Below are experts of layer 3 (counted from 0) of a mixture-of-experts language model. Rows are named router (the router's row for the expert), gate (a neuron's input weights, with its number), up (a neuron's input weights, with its number), down (a neuron's output weights, with its number) and show model dimensions 128-191. Each number is 128 + 32 x the weight over its row's rms, rounded and kept within 0 to 255. Numbers have three digits each.
After each expert's rows: a language model's description of what the expert responds to; "mostly gets" lists some tokens that are sent to it at least half of the time. This comes from a sample of Wikipedia text that the model never trained on.

# expert 46
router:071153158157093136095158079133113089160168158187127152123132148161118095130138074178146092056114128180176055141144138071118171135108146110154109168062174062096156116146132156093132134163108135
gate0:170128089128080119117070146149107084124124123159115146105156056096154121102120130156130231107089132146128132143104193152111116174145126132049144127160125125125198122168058037129170099118076094
up0:116095131135151113099120120169116108125077199136134165082172061134120166119141108096086130158099130149115135193134123077165127137146159174124095141091106102125162082201083145132136100115156145
down0:068116085135153156151080125155125159083107115134160126072115163143136062112100155109116083175164095101117082116172189177073143125093059145118106165130050101105085151102121118127089070183190125
Opening quotes, capitalized starts. Opening quotation marks and capitalized sentence- or title-initial words, often song or album titles, such as "Into the Groove, The, A, It.
mostly gets: " \"", " The", " It", "The", " This", " He"

# expert 4
router:121126129068173136133112169129158154156158079137068152087146162087142101143093141067100077150063156128142137110098113128161133120059139088161113102118073124169117107099122156095107133086135166
gate0:130120071086147156135113183188076133099122140102110152059099125098148114105172123174106119114115192182094143153133174135074106116083203121110133170159108123119158098149154159088060134201084093
up0:088123096120092152150079118125126093162127115050134133129119109108183131117080116116055107154182111070152217050141046104176158129118116154116157098095105152131172116198077136109123144066115139
down0:102082116098067102159134137110066101130151189113105152126128148166146117100155123120078120124160147111138097173068082109130111177030143114109151149155122128122115128137178126165164099141118083
Standalone numbers. Whole-number tokens after spaces, pipes or month names in tables, dates and ages, such as April 30, Week 25, age 73.
mostly gets: " 35", " 29", " 68", " 65", " 28", " 25"

# expert 63
router:039124146154078152127117147174132122120137129157101096135128134167174120041143138165080125075108089186176121124131138079163127124065120135162169151162127067121087083100156183039121114154097162
gate0:096144165128128109147133181130128163108154159101145129160071156145165136125109132143175155113164079160124110108094132136135074188149147167094161064059163149082116082050139126118130121118141113
up0:125131175176076194128112132140116164178129078061187141094141126119112088071101093106134079048120184096143082128152148158134145122097125123099136089067134151114105113158129120075130125103111158
down0:137123085131100085138074147162159195141151169188091149128174076138138154186122172081152147148097113050076147124122158125137109138119121069168134153087129136133169154103141103100093148150080144
Capitalized word starts. Capital letters or capitalized first pieces starting names and words, often mid-name, such as DaeSean, O'Neill, D'Alessios, LoanMart.
mostly gets: "La", "Ch", "Al", "St", "De", "Re"

# expert 40
router:150040139113141099182104159081092159124090101129172181132100122146125170143137209091103141137168128170122084131135114092160148114193148109154144126152167139123112118114116148114121148119158093
gate0:124156111141125108147144075125188132101150082157142206166130133160151160169081129137125152122127135100216117114149132107059139183124081123106151116126113146150140143085148126180118127131122128
up0:164189151117075179083171147164133046134113199130147161064147102089123148106137124121102135129134106078102126134112144159112109094130133194176109179135090112098108112145153128112122090125126169
down0:146176178069107113102097114112120098118129135110168149130111090112162190141119142131116128156111141180127136137097160186121185134168105119183098115139151158219109125139120128110091133145124097
Noun, adjective suffixes. Word-final suffix pieces, mainly in technical or academic words, such as codec, paradigm, lithography, renewal, meta-analysis, plural s.
mostly gets: "al", "atory", "ic", "ics", "ology", " systems"

# expert 13
router:120167137164160142142126088180078122152129072149142133084165142141102150099105074169188078115148145145131101143139185119113133129103108102117148149092143129081102124162161129105102152142119109
gate0:109147148107162115098188087156141133153140100113132166170160120121132168063139169121105126095113138148101135166171133129130136133146171131201077088107097113113120158115075078092167177124124081
up0:109110107112063103143125091125171103149116106132152143151153144118107165107123144128151121151095089140186145144119137118139137127131139150136116122171087114126111133183057121151133136176131110
down0:150092076106182058115075087089097183084168168144108181141082171159142099148107046117141129190135157070178140049120086154118182116110158119091127092167126208116123117137148133104129117079133116
Clause-opening pronouns. Subject pronouns and relative words opening a sentence or clause, usually in biographies and narratives: he, It, they, which, where, whose, However.
mostly gets: " where", " they", " he", " However", " she", " which"

# expert 2
router:182114189105170086100179129139089163158124101118101136144077134134071125094133037167153104078194164129145109055181138124123118115143147105183094164116141084153146112167129146109082130156098132
gate0:102140118172138124134094098096163120075130129179129123084133146134149127104164148088230120102104144160099131100120155141145115119129074136125127112147199181065143174162119091143137136142108098
up0:131124087041147153056126121128166148148154145102093186172114130079072138166089155085077161129119111141214104164150124131098132145121182153130142124176125102182134127193117190103136113107087097
down0:135102126138103154141135177153108153105129113075133111096132137133174185115105090130166103171133103137112109156206115075150090076121098122162183167106104116129102108157184084153114099089133161
Articles after verbs. Articles and possessives (a, the, an, his, their) opening a noun phrase after a verb, comma or clause-linking preposition, e.g. struck a deal, with an EP.
mostly gets: " an", " a", " her", " their", " his", " the"

# expert 7
router:141134081135150134126120117170085145118104058112107173107107131154111166164124156144198110213139121130117125109139149157130135132103146119142116123119154128143091116188172186149060097148105104
gate0:109102074131125095147159117196141118088140123142162159119107107112175128125090130060187172213135105183061109084132179156146114116149153171064144123121100073082149138134164058125047190116108113
up0:150097112131094114094087146114110095157121140071136070121091137110157150162131146084099058146136132099152134101174135095130075161106191112116138145105118164134105124103094130123164082163152116
down0:090084103106099136115179077134157115089159131117108113143083146092103147182088066200139191119084062142140130108121109153194169091105169133143137094113083118134119123150138132179117230182129108
Locative and purpose prepositions. Prepositions such as in, for, at, on, during, after verbs or nouns and before the, a or his: released in, set at, during.
mostly gets: " during", " in", " at", " for", " on", " among"

# expert 45
router:135102068113142105104129159169121148176187068109118188097086164096119128149131175123131017166080157106156102111121141112124139139100179129112088150071091101119138117067129176063133134201102123
gate0:140116110084173099141131123157123174104130127109142129178113092099214112143138099170117069077158111141134098132135164118078139146133128117091104092110134094140057166113113088088118080148140112
up0:132138106103133143098122090102107177108161079090137114149090091136216121144150070190091051123124142119059122073130211126090127160107130168097108131162123079110080162122139128098138020129105094
down0:146147171113168131166135106070128130095137126142161183140165221102118142158086162132149200153147164144107083126174116139160150121089165101120090122087124066056163088087140159115131145144156128
Numbers in tables. Numbers in table cells and statistics, often signed goal differences and percentages, such as +7, −8, 10.81%, 0.
mostly gets: " 0", " −", " +", " 97", " 46", " ±"

# expert 52
router:096115118151093122097121153161157122125203166166150131141132132092116198105116137177141088090100198177205100115142158129130117116151099108182064153145160092097117053190048156140163104189072157
gate0:119106101117140119070146159124096135103174129130111164119105122139188122122141162113130110093090171187134135145178163177085119133146150182108173228055103130094124099065074176171063168143141200
up0:093177101076110101102150161100156200138134139168093165105215112129108148105178102127125151137026133094147101139091151178123168116130128095123137124091150092087135123080031140131116119102131119
down0:157077124144158123141156127129104138153129154156120099155070109109175129161095118147177074138181067118123065129163122098127111147118137114164120181098132087152126133104155095125119120130088097
Capitalized name beginnings. First pieces of capitalized names, titles or prefixes after of/the/and, such as Mult-imodal, Lev-elling, Bac-helor, Non, Micro; also Thai bytes.
mostly gets: " Non", " vice", " Mult", " Im", " sol", " Micro"